Weights of a small mixture-of-experts language model, trained from scratch on English Wikipedia: width 192, vocabulary 31572.
Below are experts of layer 4 (counted from 0) of a mixture-of-experts language model. Rows are named router (the router's row for the expert), gate (a neuron's input weights, with its number), up (a neuron's input weights, with its number), down (a neuron's output weights, with its number) and show model dimensions 0-191. Each number is 128 + 24 x the weight over its row's rms, rounded and kept within 0 to 255. Numbers have three digits each.
Before each expert's rows: a language model's description of what the expert responds to. This comes from a sample of Wikipedia text that the model never trained on.

# expert 45
What it handles: Plural or role nouns for people and groups, such as people, students, players, artists, actors, swimmer, often before and, commas or who.
router:140156130165108123114153116156150143124078111128114113116093159094164096119145122106171088153126104157109116100139161150167154186134145113139080113142151119154079113172179097126112081143194115165123124107155107136132117131125111149112102135136106135107114111129132123103104103163117123118123110174081146150130132143117155117101124116113104102109159141127139120182082133098136129148097088133158103114138141132128115125126122166158155121119096125141095148121098119147130158150119109107116145136131173156155157111086128093194142087125091148120136154113154133130143116143107098128
gate0:131175085122150104118101160115127176142112141142107146133129130087098154151159124143177127107133128108111136149171121085138112087135066165119121132082145137118116147145126181145108134127102138129163178108105129103129155123119126086097151126131141117132142077098133114100156152121136131117108119095152137133148165133138113153103130150098104142132114188141115140120208139116133143126105111133150133108134129114156155162082128129173093173111095107098145134147127153139110142106112149101155158142171158123128172136132129156107173105124177120142162118119104126170148136115115139137
up0:077154119137138144084096122151129158114138076151144102086116129124090129175159129115145084139186149142128105125131118125149134073149108146099166154118119110140120107104191120078120079126145191125136146099080128139154126106127122150151131095127109121173148086142106132153117067117109157124128099156114144103099167133127130112139103121112125177143168146122116135150123124130123140115099118064102144155145150143148118098126105113170135127169135125083106122129131096125142104112140109131105113143101152110133160124105118158111126121100150123135119104154137172151114092109121127136
down0:134154122120122154095113112171171099115142141123127146111149123118128162124085143159134105116145121149133168073125134124115149110078135169200127131106136136098151114106067079150143113102107140106133141045112128114105112133107109157122155116090141144128109136139100083115122099118109179154105114119120138126134157156148137132143159095127139136123100137106147102156106104131159172110167123102143164087141127171159135128125135136119102127120140108153107099138152127113136097137140103130127070072122153144153129145110131117087113147154158187148163095130119139139133136151116107139
gate1:146119143113140170134121127136094159145121095114084170162098099055113152119108108108160142133176133118100114145162129138127117122083150078140144134174159094144128133124098110115181105118133103151118094116141143134145159161138136130158117111138154110123110113128165090101188169125131135124129118146125099155123112126155085143108109132154096100121145117125111170174135141170138121096112121143138113150140140142098135156102103143128125156146114180172082168101101140122120140097060156115129132135141089142119127135132117098144133106135130154126119147183129133167163125147128157134
up1:131117102121154150088122146137152103107095125102162121128207091128084169105102107067152120131076173160144146095155098138121121129107124112105117136138130125148154119140174163109086156069137143121100164125131132111068128133118136139148149091133092149112116136135155125118088096096118106111087143094166139124145122162120120154154171100135123142192131168085141100113145138126140120126129092163108140118109136119125115128119154132140133115109121106171139139162138125111145113154141119117110135156116118105140150089099114153109153119127126126087106127149135094116152120102149155083
down1:130155114121146086158123134124140117145125114121144149139141129107139115128142120146145106157116112096103148160110135125138126081147108103086170113145140154073129117103123140112141116132137123096128121014118121118154126254130165140122133128104148132096124117124100143112133129098117095133136101128128102110141099110110153147130123139091117118116123108147120120145108135125090159153143099112098112153174101085138138127164158142122111110093164125099127136118121146145096134132144145115167136175161113130133133099113106129142096156139089138124126148139118195137085139127152108116
gate2:141113120147149179109132157118116104142101106142120108133142117152128134165081105190125146120148112102166127086110151140117119133158153129117130131147112087142119079191109166136109119113131102126100155083101171122127110124102144119126135129162166125124092096098128113154130177123132127160115089120105090122113084116135129161130140116083140115141139139129068161112134121130086143112137138156151111044133146121131120157139169135139129136127148160111133091143085148153097185135154122112131115169131162151168127172142122091128142137145116145165129125127149117127152131129091116103
up2:136135124101129104143128130112140125131155169121104195129144125136109142087147173107162115105114176138066149154125142104152120144142115117150134115160145142157132155146137117092111101131125149166113105144155118147131152112162150109137114165107114133092155117146113155160122138134082182134141123129099142073160136163160137138139104126091136090099128132160137066094096158109148103156144104097130140170121136130180127118152088151146149109159106143135125138109178124148122144127131133122117153107134108118107061158091107125101135119123160108096115169151117125108086117093116162125
down2:122129121112076125186097148123127109123141140149121162159127102162127114131134114117141113146094140119110145182129137159100168140151105178182115111149114130168122150126118132125148140118104132151121082144161108117085101142144155103133129143181124112129123159128130120085105059115079093162125139084150142132093146166118148128087158150128121124125116117110162080149128063082157087120098091113141109124140104133139155085091118124120111183104141120103136132129088134103114132168120122136126125135122128109136114117106095122133135140116078137128131097108104130133130076147153104120
gate3:128111125095117173179145151112131161128132135116125160119136133136120136142146079142110149146113121136160100161123178122084150130140137114146110134104094068112154106136106127149090100069146127130143139142119111140131097143124120147123122168123126116136127116121129119132137128137124120129124145172153124156127119130069146149143165102110112152098164112098090157051134097100149138175110095128122122151131155145160148124135141144129126107132113091104101136142085140071153120130106129139100091116134117118147131163167153117084168152126185077175077137133169116120116165115113107144
up3:145136150171097155135083163153157126156175176144129187137146108152103172141155136125108103111121168094119079125161120149145094114143158133125120124125162129181128137135106125110123113148064107112146120120120106166160130153184171115155101123105126144105132153131140073105097103118169118141186159139149119105140137141127131103162120149137135160161104118111135125122132118123087138149126149151122116139086118132161133144129118090128110133067110159136128166086131159112130149137148150152103120123166137127138125130115106149103163124085121137157100134162115115112115147089133157104
down3:132099105131121154088104150117156125145121091160126089155144123099106145119097141168076129136145145145144102132141144152108122110133129095101145114128180086149086140176107129132112162096061123112167135119093112138133144171150150107173121155130137116126144138138133120131166127126136115094116126111152144140176140142160110128109117124126131121140115147144089129075142080077114115118150120107108116113147075123171139130087100099135109125070129123150120126113179113132114124114158114137086138163155105145104130139150093116166077118108157121116128162125100142121180170115126139148
gate4:086113128149102149156151122143150135096152140113116151136099160107106136091138100165149112173130125159156129106129124093183113107112118185133137123096139109150088127120146111128149112150129165122116091125192111102154181135105094154158120136122091115174139093163150111138099146128131168098088120121095137115090156138130149096143109126129130139084183111121132165141130128120067116170109113167135135158101153154115133142142106125068144138146122127150151137123101120149100106089094161132133119141166111110147133149146089126133133103113106112099115172143114131160093138138119122124
up4:142113145126175107168159113113135148097160113095159137095101119125155119088117118122138120119147186110089101140176117155151107105115114099149142095204148099135132107072121117129155092105114129163130088116159134128120168126126123119159159138150132183149084124156121126132134087144092168141161103131135124123174127113139119139064140157128154121148112142153101110147094183141143105148170121131133095137143105115122121160115119111118105138170132126124124126144128123142142140113109122140152122165129113159138109186114111119126123130127152160140133121137148155151126127179122202136
down4:170149141133110148148083147143116093130112105140133131163116132129132124104142122096100139113142085182123083133137152174134101178146101120100126098068101147166142144096160080110123155122178122150145138156074128154137104092122141113095150112125096129120177122119162135148120134119144117106159131151088127170070132124102128150133137089171151155129134147146149164116129140132168091077117148153125152146105124143112136144083124133135155128115095166114142118114121126155118100112120152127127124140102144132129123107095211118156163130121134112138146123099123100123111134105130089129
gate5:173113147126101123146126130131128084082126118127176117164141158114121145145111142119177118127080124167154158115132140142111129186125135104106087126127092136179118081132146152133111143126149137142127101142130146147141154151147126143124094101157126126116155177156170092126101150202130147166163139146070101142126079100106123092108107124099095114122110147129155149136127121097128111131162110140160152119116144139124144164101140111158132059147125132099138078137099125123153070161109139116146136126107137127148139092100133127126126082148144131112122117102094115131128090096122134112
up5:148143093117159116121177186138120162150115114123139063113131125141118165148140143192135125120165138134085124117197123124138156145141143157119146092121186138142144110134136165150118129134101158129130101122107142128132115134147167138102100110104087134103101092074140179143162137107130075112129130118141129177131127108127129114135171121136076094130151114151079134181117179148127153108087138139110141143122121128149172107114137129120109140120152122154096132152144146127124153147138176113098118109127110143134116130136133155113143121151123127137148094082172147110160162120120148108
down5:148094171139148123106065131106119115105109139173132168192143159096144131146117128122139121115107154167114096131110149153150139123097138100163113082103117118144098125126104133141134103138165123106150166216149115177122153077096138153141156114116157134163141136159130107143161074107095131122118084140147153128142117145124102164099123114120109151099111109152156109165160124114145120120110122148122117161101137115118165107119114201143158102104119084125122111153109112121137143138110175131130099140131126106139133135137119138112093117097108100089112099121126122146101121144132102145
gate6:138113120125118110129101201135081142158166118130108131148078163148119166118103109140104103107127142139082137178105100128139095167100081120087156154085106132128133113122118125135113100118130149166117117121145132146127100096145121121149150112096195147148131077161151115115145140123144139132163135138137120120118135133093150164118138107136102184156089145110137119088146158151129152113138120123140121157161176116129133132121107159149144165150115144149124143138071132104105130124149162118118131136048106125160156150129171117130151126165140144140126128115139096152146147156140101169
up6:128150147093118150129098131118134125137064137110131072173121137121135095107100185095108099158151142122138151099165136158118125102100145116108146123148174176153148109136145114130118124120124160104138159124091102119119157155124126167124118112133122134152103157110106129116150131125105131130136086140122085138136186149144106160145089089091146153102178124163148144144121123108110088173141139104141128158138104159156122146109089120121153110129182124109115135141138147148100115170110125101140143115102151148152062138094077116144159109124129066133129110119118162123114141118115114091
down6:120098123127152138113127145123108150125122114117167128146117111134131137126080159076120137152134114126130143125128149136140096115096153119104166135126179149146150150142114110173110135133107148102139111081128146121156109186076136168093167165135146170127121099126147106111076145110102157158130139115098080053136122129106144128101098131081138133149163076143118115123115165140126130125165135124186096112125173136119073116101144089125115160143128132150141144156117081135141115101092152117091118136141133142130094106130081133087129112123112155107157129130116170143109110159122117122

# expert 28
What it handles: Common nouns for places, organizations and social life, such as city, town, school, business, culture, plus the particle "de" in names or split words.
router:140142138124135103139143108170131143126106112095103138086124160127126133100175100137167122155078115171143142088131141140148129190123135102136083103146165104163094128155176131125101076105214099133146122104138116143113129128120136148097108117134100130118088119099120157108126119155132120108120131173099132176130138146087160114115136112113106118119175149126150168181083134121138149135103096095095123110101157146135101116123149155154152127131145114144121153117106124157145150117136112129098146118101149152158167100093133137176137109133107135129112146089116159133165112153123097122
gate0:137132083084143100086089133134044162148133105145076107108126127091126174124145096133152114127118104160110134152162118118123108147120088137124146115078123165115129138127090201140134120151123145141181148120135128134120121130083135111117107114132112140156136118119110143106110149133141138149100121128137116132156098117141131146122133152121136139125130176163104140126180120144121146098094105170135112128103125119182143143090092107134097151143131110115133168130111161135126148120159175160137144170152167121176155154128111117118181092110133124107142151094080114137150162106114138122
up0:126162135140119128106143116179129155120157075126114112108124130086104121149142099157143082122161114170157099129112117106166115097122103131127134166102100112098121133123153109126157089088132144125104157112139142147144159112140130103143105120103087092157130141129116154132101103080147150136094090110115101085087166121150152119122159124111128122152146122118103175139135118131118107090064118138083137119162119143141144079162132124167143130157139112088108129182118123104169099082078134178138087168128130096168118136122133142137100115110099111131149096146117137135121108130127146113
down0:116152122143139149115124097118134122129146133085162137073145136123134140122081159141139173133141136105127165119111115151131153134130175121122152118109113149099123119120067105150136109126108106083138146055127126081086092126153161147119153106116151132138137189130101117156115127133094141131106108139139137123127152154121102120109104116113124112102117155107140145143082119121101137110123128090177170118145125178132123139117145176106109135106153115108090113151115118099125121077164117140093070059083113144148131158151109122090113123121161169123119085105108150152117122136110105118
gate1:138119112107130152130144143103115149150117131108117150162089135107133133130126079110144135130108157143101125137130132108133149120094141078148163137160139089151146118120134112135154110102149129143130152133154129161127187155141118103194098107098128125140108104141133125129163154142106140129098134113136103161118123116121097094145098112133146090155168112159119148142163142194143122106088142174104087125149158156079192123097128164169152147143129132131119145107122131137111120110076156139123135125134114127086131156130095092128122094132110140120117127174111100151159073086140193100
up1:117113108104146167107188129118160129140116116127148133105172116072090150130102126092098117106097141121150135098128110097121163092110147122132152176117131101135156133153142171102135158103114168113101142124103143102139087161117120114152123136125088125128110161123155120106106112102176118142111158120111145158103129170144120122161153130145098115183126152113136095136174143111145120080157078119139113125104129132124110164155124136150108125119093145181137119103147137094123123124139100116083115123170120117123101086104108159162166127130154129093091152155131096138148163107166156095
down1:144133129152134112129089148113163140152124117106113116134142122089145101135105106120165091165122128096114123085142117119143120079139137124086127107135114126084127122123100111148161097152107126083113090072099096119110164255138120092168163121115128111088107137096101135112125139126144139151108146120156138092139123148130107120163133119102112096123105138065133117146140145148113143126189104087117111139152123097121124122141108117121134107128121155118130087111118119125100157156183146151144106141185097111131129104121144135123151133112105172114148114138137153122116124138134126109
gate2:135168120179130174117125122110184137131139130128148089104140104134172152101121122159140137109169136127148101111141163135128141170091140113136107111119112129129127099201147146159132077113139090110135102108135129122115129109124127137112115117119108108114091118147095107150095154148146119123131134092106113155143127140196133164134139133079108139151124106092097161103122075121116141161144098163124099058147148129140106149085143134115126113086150169108150122150131125156090144145170116132109121186133161128154113157155113092134125126095103138132153134121154155147153140126083113113
up2:140123163096163093107110098144149138123150144102114165128130119106117119137110136098154088129148192133081114114136166108112069126142113097116156128169153162120169141111108130143087086117120162148092133139139127147127173129167135114139140138110103131091139137117132148139178160141109140124119141158078114097152119161139172168117110132111171139087123144142148078092090163119120129135119144116103140143109171135152160126140096155102144098142087171126101149126151123107102128119124131142118132128136097110137126159090129135107144112147125111082099130082086107122087124100099166128
down2:135133124120106111167088129110122106093109138111130148156140133125129116105148138101116153162106125139134154130105102175109162102101106137180142111153114131133118156098131119120139139118097118129081102114153123114089109196074154113117151163143155114087120161142150109118131095138067085148128175099133162115124119157115130115122181142119130115155125137105146103121142078120177119141118108128141127133104073143105152150110116115126125163114109108142131114157081103100114110130120151141086139095131103096168124090107085126153120169108117139160114088114099109134132060139142153141
gate3:139110139086135178099141174086106162142149136129144120089169132146116120145130110149122158112154176139144085163119169132112090109122129105136155133125136088093083118164107109143133095141134132151134131125163124144144123132130097114152116133132157083135137117128154084128180157088146072089110153131144137130139128131078144111113159131110154166133155146161105135103112132134131164156114125186106113157162141136163128145151081180129095129108127128105085171142132160107147139112149147095135125134108117124125178171133140086110141132138140117154108153112150156100126156163139123149
up3:149090149154131167122116152110110147133125203135134102115143115149096144073126123151134132063122134096114104123170150141148079095110115130155155103124137141118120115133114096163110105139085122149131138146148108167182118142161117119135096123136165081165091162097134114085084125119125103181133134127137106114127149108125147115129114136126158128134108141118128084125128151120131158105141128145153147097105120148186156123098129148125119118105104125136132099096109106158116130191121139094129137116100136103162098142113127112169123148123109152150164165106149153155117166151186154127
down3:152116124156105189086088163124163107158118130145107103140119114135146133165103139134128122109120189092151105124095111133129104128113132136118158136125166103127148123165164104156136115126095109102149098155095106117128161155179131132162140156131102120120115134118164107073151126144130099120109142122158134099179117145140157176103146133141131140140123167143119152123163122135100134105168134138098121109153086111185113129119134113151102130063162107140116133141154123155097133080152143120100141142131136079125114114145136113140108149119100118142161089122060134113146123131115181163
gate4:132105099137088131146101112154136154089124121112148144117128134140085126140148107169145107136139125148127128140106081112182139134080088136142123107088106100116088073117168144125145089154143124129121112128113105136125176148101119144126128125130090106145141075134143168159128134097167159122105155096121108122095134139112165114117117137103160158107133156111125109150159097107114150156114138153121128183093204131130131143144107147132144084119136112126120132106066131167161119078089153109117125110175099118154162130151116112124136133120133080106126161142130153146108128167122159140
up4:131093121140146061192149134113125154094117148064143128110105132137134114119121112121109072103144172087092133150157139123151131102103124094159144106190164134121098103092133095153146131121134141110136080127168097115143155140094145095161119172129133137167108146126117131119124111145136175141129111114112123122161111144129135120104153174120136136110112150145112089112093165128138099131144163128152088112134133136129119140108154110120116136159124143108110090132143127131127137120139078148171147131114117171152162151124113137130080128129172152158149111130129116150130125174121202126
down4:148153144118103181143118140135122077151122113149128124162147156107112169104139139100120146157100118174092098115154130159122096154169121143136146118061139166131123158120146143088130185136159103142125112125102156116102152067105137089123142111090108128109152108143125163175116113139128134113144158139077133176096129138113127173133158081135115113124151092136146135125152137153157094098112131126152160140131135153131111129091158116121114103125162109134125143142163128122142087111105155121150145113097150139096112107120186133121171114106139136164156166111141160125132142146142096168
gate5:173155156103101111155134122139075074078127105071132114116117103105114114158130164148119112130092149139128162110114160129110097153137122111141111118135120156155124107150109132130092122125148141120166120146095115161171162143138139122149132071113122078131146145140167137132151133160124133142163172110101086168125113096113099113145094116094110132121107148123176159136113129138128126125126137169113160117121128116103142168148144103115105101121141119115122122051102110145158098159092131105148136135129145144179199106137110126107156114127113123128137116072106127120128106081123106121
up5:128126117112106111094161164098165147196115111121151075098089143126142150128118164175137118146146122101075105135149135133133096124128115189125132142110134121167162094112133128131129124115108152150148157134098114159123118148155126094109146133120090121073126144090162160143144135128138124102143136095124124172116132121127121120128168141158063145138132141126087112111138200158110130117110094131135138117170139100136153101115094096089086113111146121133120139168158140109099152137139096117117096179100112141106135115129118166096124128122146161127105128121131107097167125087094106120
down5:121112152171135128138083149111119152118096134133114154159168171097152112113074117122098116169067144134128105142106135135099136132120112085142111095096099117120107104112120131141085112109198119114126179170154090172118136124103117169162136145124159134152132135175137121145177073125072126121128131112139103096136132118126107142124143088094111172109142123123160149129154138106164103186112120141118120145114121147107132130132066156118148144112113135098133146152144153144148134132085148127147163092129132137118122105106141136144112130147099108121141122069150120152095117112114137123
gate6:140123116114123087145113140138088126137149148124147152112066150152100171102094093116116136089124151125084117155142108108151098161108093112099138140078125147104154138139076100144123102102134141181108117115138142139143100094161118131117163134106192138151110068143177141144130130153145095135148074146116132122116137130095143106136148119132125181149099134134128109068145157129160138127140133127122102173145124131164140107137128162119150160114077160146117138159104139115099123105126159132107141146055107133165160138128117124127142111177144120139117131095131127121160107141111113127
up6:129123137164071134118114110105152132153090135068122127152151115150143104127115163120133091170147132141110170136166169149127150093101149109117109090190175144152153136145152166143162174119141156145105125117106142136114103153086145141111128165107129130110118125130116145079135131121137104187170107137109108158122167116134168151137133103123124137124189148115120161124100105102132106145138150123155124173070120187114066126130123107128134127126173116118101099126090154154103121125128126109143127103139119156160102104102104138143154113121147097121153108112121129140119129114157134133
down6:141124155110145171135164127113121160120124101095156102095126109113125138143150142102112134119118142119120137090126126125148093129123150121120116146117136131146145125118161149152136118106127148138141117075153149101172099183106139153105112154137148161126114123104123096090111170114128094178117108132129117087133085117082156123132094151114103120159158148113155160129152174159120126173187148113163134142121139141100129139087146089151098167104127186114139116126122088093107104134117158141053126130148155146126091127136087168118148117154101131143108094130088164088109117139149127107

# expert 3
What it handles: Common nouns and final noun pieces after the or of, often before of or punctuation, such as services, troops, engine, roof, backs.
router:139160156151118105126149102156131134113095111101114142092106163133142112130197118107161105179105125148104153088141162152157143193146132109130088124132163127161114119153172098128113090118189115156130147105137103158131106128124139132102121134134099112106107106118135150097121098159103118096122148164100144164129138147103161133091120095128106123134178127125140151177085131107161133137103098120098143098112157130144079088119140144172149118116125114141098139145130134154151150154119098124113142113112141167166168103116137113166121111155102154133125152094125130129163106139099088116
gate0:151140108122138108125118166131124144147102155140110136169164124102090170126114125166137137101140102124105142130146106076133137136153118119118145121050109149082129097154120183143133114150110148111172159129108158133126154098079135101107123112135136142112140118130125118140094097161135122132099109081125109118149139120134088116117129154132151137156119170134114108124194137101142144136080153170158103088092154107142175162099093152128103142123116112076125128151127129122134167093129153126150186149138130141156138142131113132122178104124134101120136132094111089156130119082084140114
up0:094127098159137158121156145171129135113142106149123132076137094120106128144170092154149057128171114152126098116125158136123160093150092186126146169149120091107127138138145166113148080128151132114128139124104128156166139130146126138142094101124123114151153125123106145147134118132130154144131119114110126098129181108130096097133119128126119126131132150126090154152146090138105135116081131070105151170112129157134152071121130142209156158140137115124105125159096109115115121110133096157123096180114097114118123159130109147107096124133140128135162096132160131137124087112083149115
down0:130152106122105149106152094130143102133135143127132146079136119112163126103126136152146136119116152099141157091092120123135105088070165129166119102118163120106119133109075124176160144110066146119136126061132086106124121180151124130138165140129145110118122150158085110151138118117119154128144108122144137117113160109131110126132134112110124126123080147106131171106102108101149135122155122116154145093141102227138126159158140157089130129123125146122111090131134111119113129107131080146135067125157144121133130164111111084109125150143133187119141110156117139145135123149103102159
gate1:121132111142153112132123133119141102114100134087131124187122170083147156141100066118122100161131103129096112112137126082130117128088128111143139127171141115146111122128100108139118096044181120155103138119137117174111149146131111115157119129083121108112100108108172088099169147133124137142126137119124092160131114136125068147127149115114119094134143136165125146133144123148161094124106133146100135137132175192084183126122104155158155123142146136151085167123119150129131087149085147125133105133113109132119115126118123102126135113150119128155092116152104121153136089090139165128
up1:143110103105148196091158119110138135139099149147127119139171106073120168146122151110126126122119147131156120080159092131105154126117126142089146174133139117173119144163168156125121173083151142118111157117101141135096126137114118146186134118167108151104127118111145151084100098131187107117140138150121135137103120143130100135133147135152107113184135145116112103134161122123123121127129115125140126133117120100116115141114106106165128146101111142175113156168146108133092144127146107102104116092142158113158119156102101168184142139136138143091134124200131082124171141098128139098
down1:123124147131129150144124115136145144141108107095136143166112126130123108121101126132129104143144126101105137097113109125156137070123145124110148122133102142098113131129094147109140136082128124099137111026095146097133143255128123110146188141107151135098113125114146104086102156142089116147138150143132131115167132157149142132137142099131130128123109121103136137135139175157084156144128116114129132123122092116130113123164135137126132152112145123125111130123119135122110121148137120146144112115147130102145102123135125126169106131124107169119123125120125192135112120105125116114
gate2:121128126166146176079136147114166117145119131134107094123119079143121156152129086150099113126108125114136111122134192101118127123155140134123124153148100076098157125153108152152144129113135112136109140102132166138127107134096133128132111126147147110132112118144096092180119151155115132130094112140101094123150103131126140172149133133087132128133111154128072124079191105148098139129127153173162103079107143131146080157139158142143111103118134153122119150136097161135080150109168103114148092181146193116148123176144106085141130121128139123157123133089146107126138134102106114147
up2:133133140075102046138094120117115137130126153107158206114112116076138158114115124116151129118116167125082124124145158120134099147135102107148102123130148171128114149121137119154086086148127134154131124142118119130140132130121131106148140146121126154071134085107121136106127160111096130133153132163100124080121105157173121122118103180150155095124103143146161039106115127085112127137116101122128155157127121120156144134163112126118110094165089153144105125111143125110127128112157119105103151135125067122149142143124126137138126125110124108107120156174091131121094113100129146088
down2:121101130098084097162125148125119135167115163118123149149133114140113106129154124142135102145126119115107134186117128169109172146139134116136152135159105121153117109078145136103122122101122108131117125140126104148088103168142160145159120148140125166105132175148129123108100073136094073136106160133139144136123152124098168120098153128139127134141113121080145073149151097070163088111107085089127133136112121149122156114102083112107125153101118148141142125161105110127112135128140159105115141108108128092166143127079103126131145151116114160157121098103101119119096058101162095097
gate3:144120150103147128105154160123083175123133137078093113104163145161117123160138157149168140170114164134159082180119126091114117139101121096173148110153161072119140082150124137140113094138139163147151114142147094150165149100125110126148113124105146140116137123124121116135168124110151101170092160127148128132138102127059135127094141095108159108141127110111112134122133107149120149139093110153105092134167161121144136097151080154125128119137141140122093151151131145109153139139096160119140078125142153144134182147133170102124164126141153093142128149099145109137115129135125117179
up3:149107160173129185127077157141121140167125172129122159108119128146096171131142144127154140106155141109140079144115145155104112128112096171161123132081171123165109152110127084171086119159112148114117135155136085125148121120181153116103064100082153116157135136125137110113097119118164123127160113129118135141131103134140110145154132129112163161132118112127132130182107136101114167133123122139136131136110107155144128112084133095161098134120114159117123141140122088142099148160138139130117097148125124089154133145104181140130127136074114146171150173156121130109136112116149119077
down3:130156158152129135138120173095170125155129134133125127118146122120141164130156160151105145121125163111150116138141110120092109116110114137106140106131150087075145162147102119137132137110070099135140113134134072114136151165158170090173141151125151127121154116091152124088119118118120077142121091100132143124147088149163144144121114114135128132155107149124071119080128097170119114100190144149108093097126109105158132166124132139147148159084121081156149128116144104132095158171163094127089149162129127111112129143144109125111114137100123134120134120109139157108183142130128174172
gate4:097136134136122158157139108121124166101114120079143147070088146148109135116137098133139138152155130141134117143110109119152107149114098151097118145101103086085094094085148117131176131163154157118109117122137111138137147119135132126173134123156114134151119079182131135117130145095095137096145138094167117117128163124123154149122154142116167154142183115121135129125163117102137148142094125156120118158097171139134103193145158131120109144132122123171157105115086126167132137101119105130131111147179091100156168121163116160093140144093115102098099128125099140131092088161114154111
up4:127131122147128077136127118129163151103123150111134106098140095098135151097114122108133073112146169112086110106117120102133124126094125132163091112171137118133137070089116107133163115126121122125146116130169121119138166141137121105095082148112106163126101175120130099108137117136136154128129112108125146105130111160154129133132146122124125115092089176133110083113133172122150120167172172124118095120112105114139149153089101128148156119170112123148128105127124146115122098086146052160140127151127105159150112188112107118106105116133182159146158101147144142159112144156112181117
down4:139184112145106134117132112149139083119104102118124154169128126095136109091138124110134137116118074169112114144132138131137128158144100133108088172048106149132122120104179146127134160166164097136119136143107126147149134064110140115099101107109078123102135124136097139175123099124110116097151111116101147169095132157097124178131127112126143134113161133125133155115142115140106085126103147129151145133065144107100120181090165141132152128141128159166101079153160170134151114096158113123150154135079143138152135102104159140103132123110129107156136149138136133140132129125117123150
gate5:155143195094096132132117132129130097132135109147142076144118110117080151153131142129122106144141141088130133113144164156133110156134127108154102143137104105179091111123134122152154111101145111135113140145156121142193155145148165126118112044134144062148146128175153109125130144164135107126155129108094063154134106089090088141124120148121110103148110118105132162151133123136144094131131124177111155096127117142129139173159135088127114104145129117088147115128130162131120078178108128098150130146139150118142162126115132101140131098118117127122116129101078145140125142087121115136
up5:154155112144130109097118195095138157151117141117128087112141165132099122130125186189113144166146089150127117089183130134130141114161123154088133122129151119132143120167126146119106139119097133152117128114118128136126125135113132121115157123103097122099122123141131166173155128122130083136111122126145121191114081138123110085150134116150071128146148116112105157175119192138107110117101150110145137125166121146140143148106132093138077135101134128142114151130165160119116159109125115118129123167085131120109082136160092161090121135136162102167131123166115105143142166120080145135
down5:146109151156136148129085141097139152120141165143090178178123163077132126143117109088142135162100157096100121136132169114104132124099115086147147117086097127135149136117125117127088097111173133137149116202157132139144163135120098153102132105085163158155163143177122130119148066116114106126118128119143115131139108138114116208105104127092125123121078103097116118124157138131160116163088122134136127135095122120138152155151092127112152158117129136144137137142128178160122138125099170124139134158141125102132157135112144156136106114110098164149143132096120123133088139115129140160
gate6:151147134113132106118136145139060135151123150105134158145077159110096167129082091173123126120141161123073118156126084118139091156102101142099135129103176142127156128120091153144123132099117172124096102124130152128149123091143124089128149133075180103148142083133159128127154129121123119161127118138132098115164149137102130106145131153125126154116099128147131125083129134135143131098167122146149102146143147139120128133159137123137159140132091170179140136132124132097113154105122197138112123154089092163155131191151156122117169132136154129140122116094134100145147113140122079143
up6:125112120113110124114142129093147123129115162090129069156139126105151089121125155098114130181136126119150145115160146174107111096154137085115157094147128132121144113131145112088177141145128140117171130108110143149148119117110122141146144157133136152113098118120114128079107134087096146119134077107118122116144163143154176176104133105084164124159150137167136115140145153151134127187130108092093108180114120162137130111137099163116123116116155113128094123146100154168106102144138136108158137100152135147180100143080075115154114099105114111107122109104154172116123099110132163129
down6:104119131123139147120101155134131156134122125126143117152108139123121145153125114107135131147131142118091163083107138137138111100068130164092127120100181162217122129109132134149116148165156155098115112047129152104149098167071128131123129155118134166107076106135167114157076127126150114146107101135146119097126141150100153150133144139076140128117161128162177129121156159149101149144134155150162136126077133128092097140096179120114135117154136139150125118119110089106129142138140140111092121130132146156117095130127090147149117168099131140133118164112112155106120145115117130102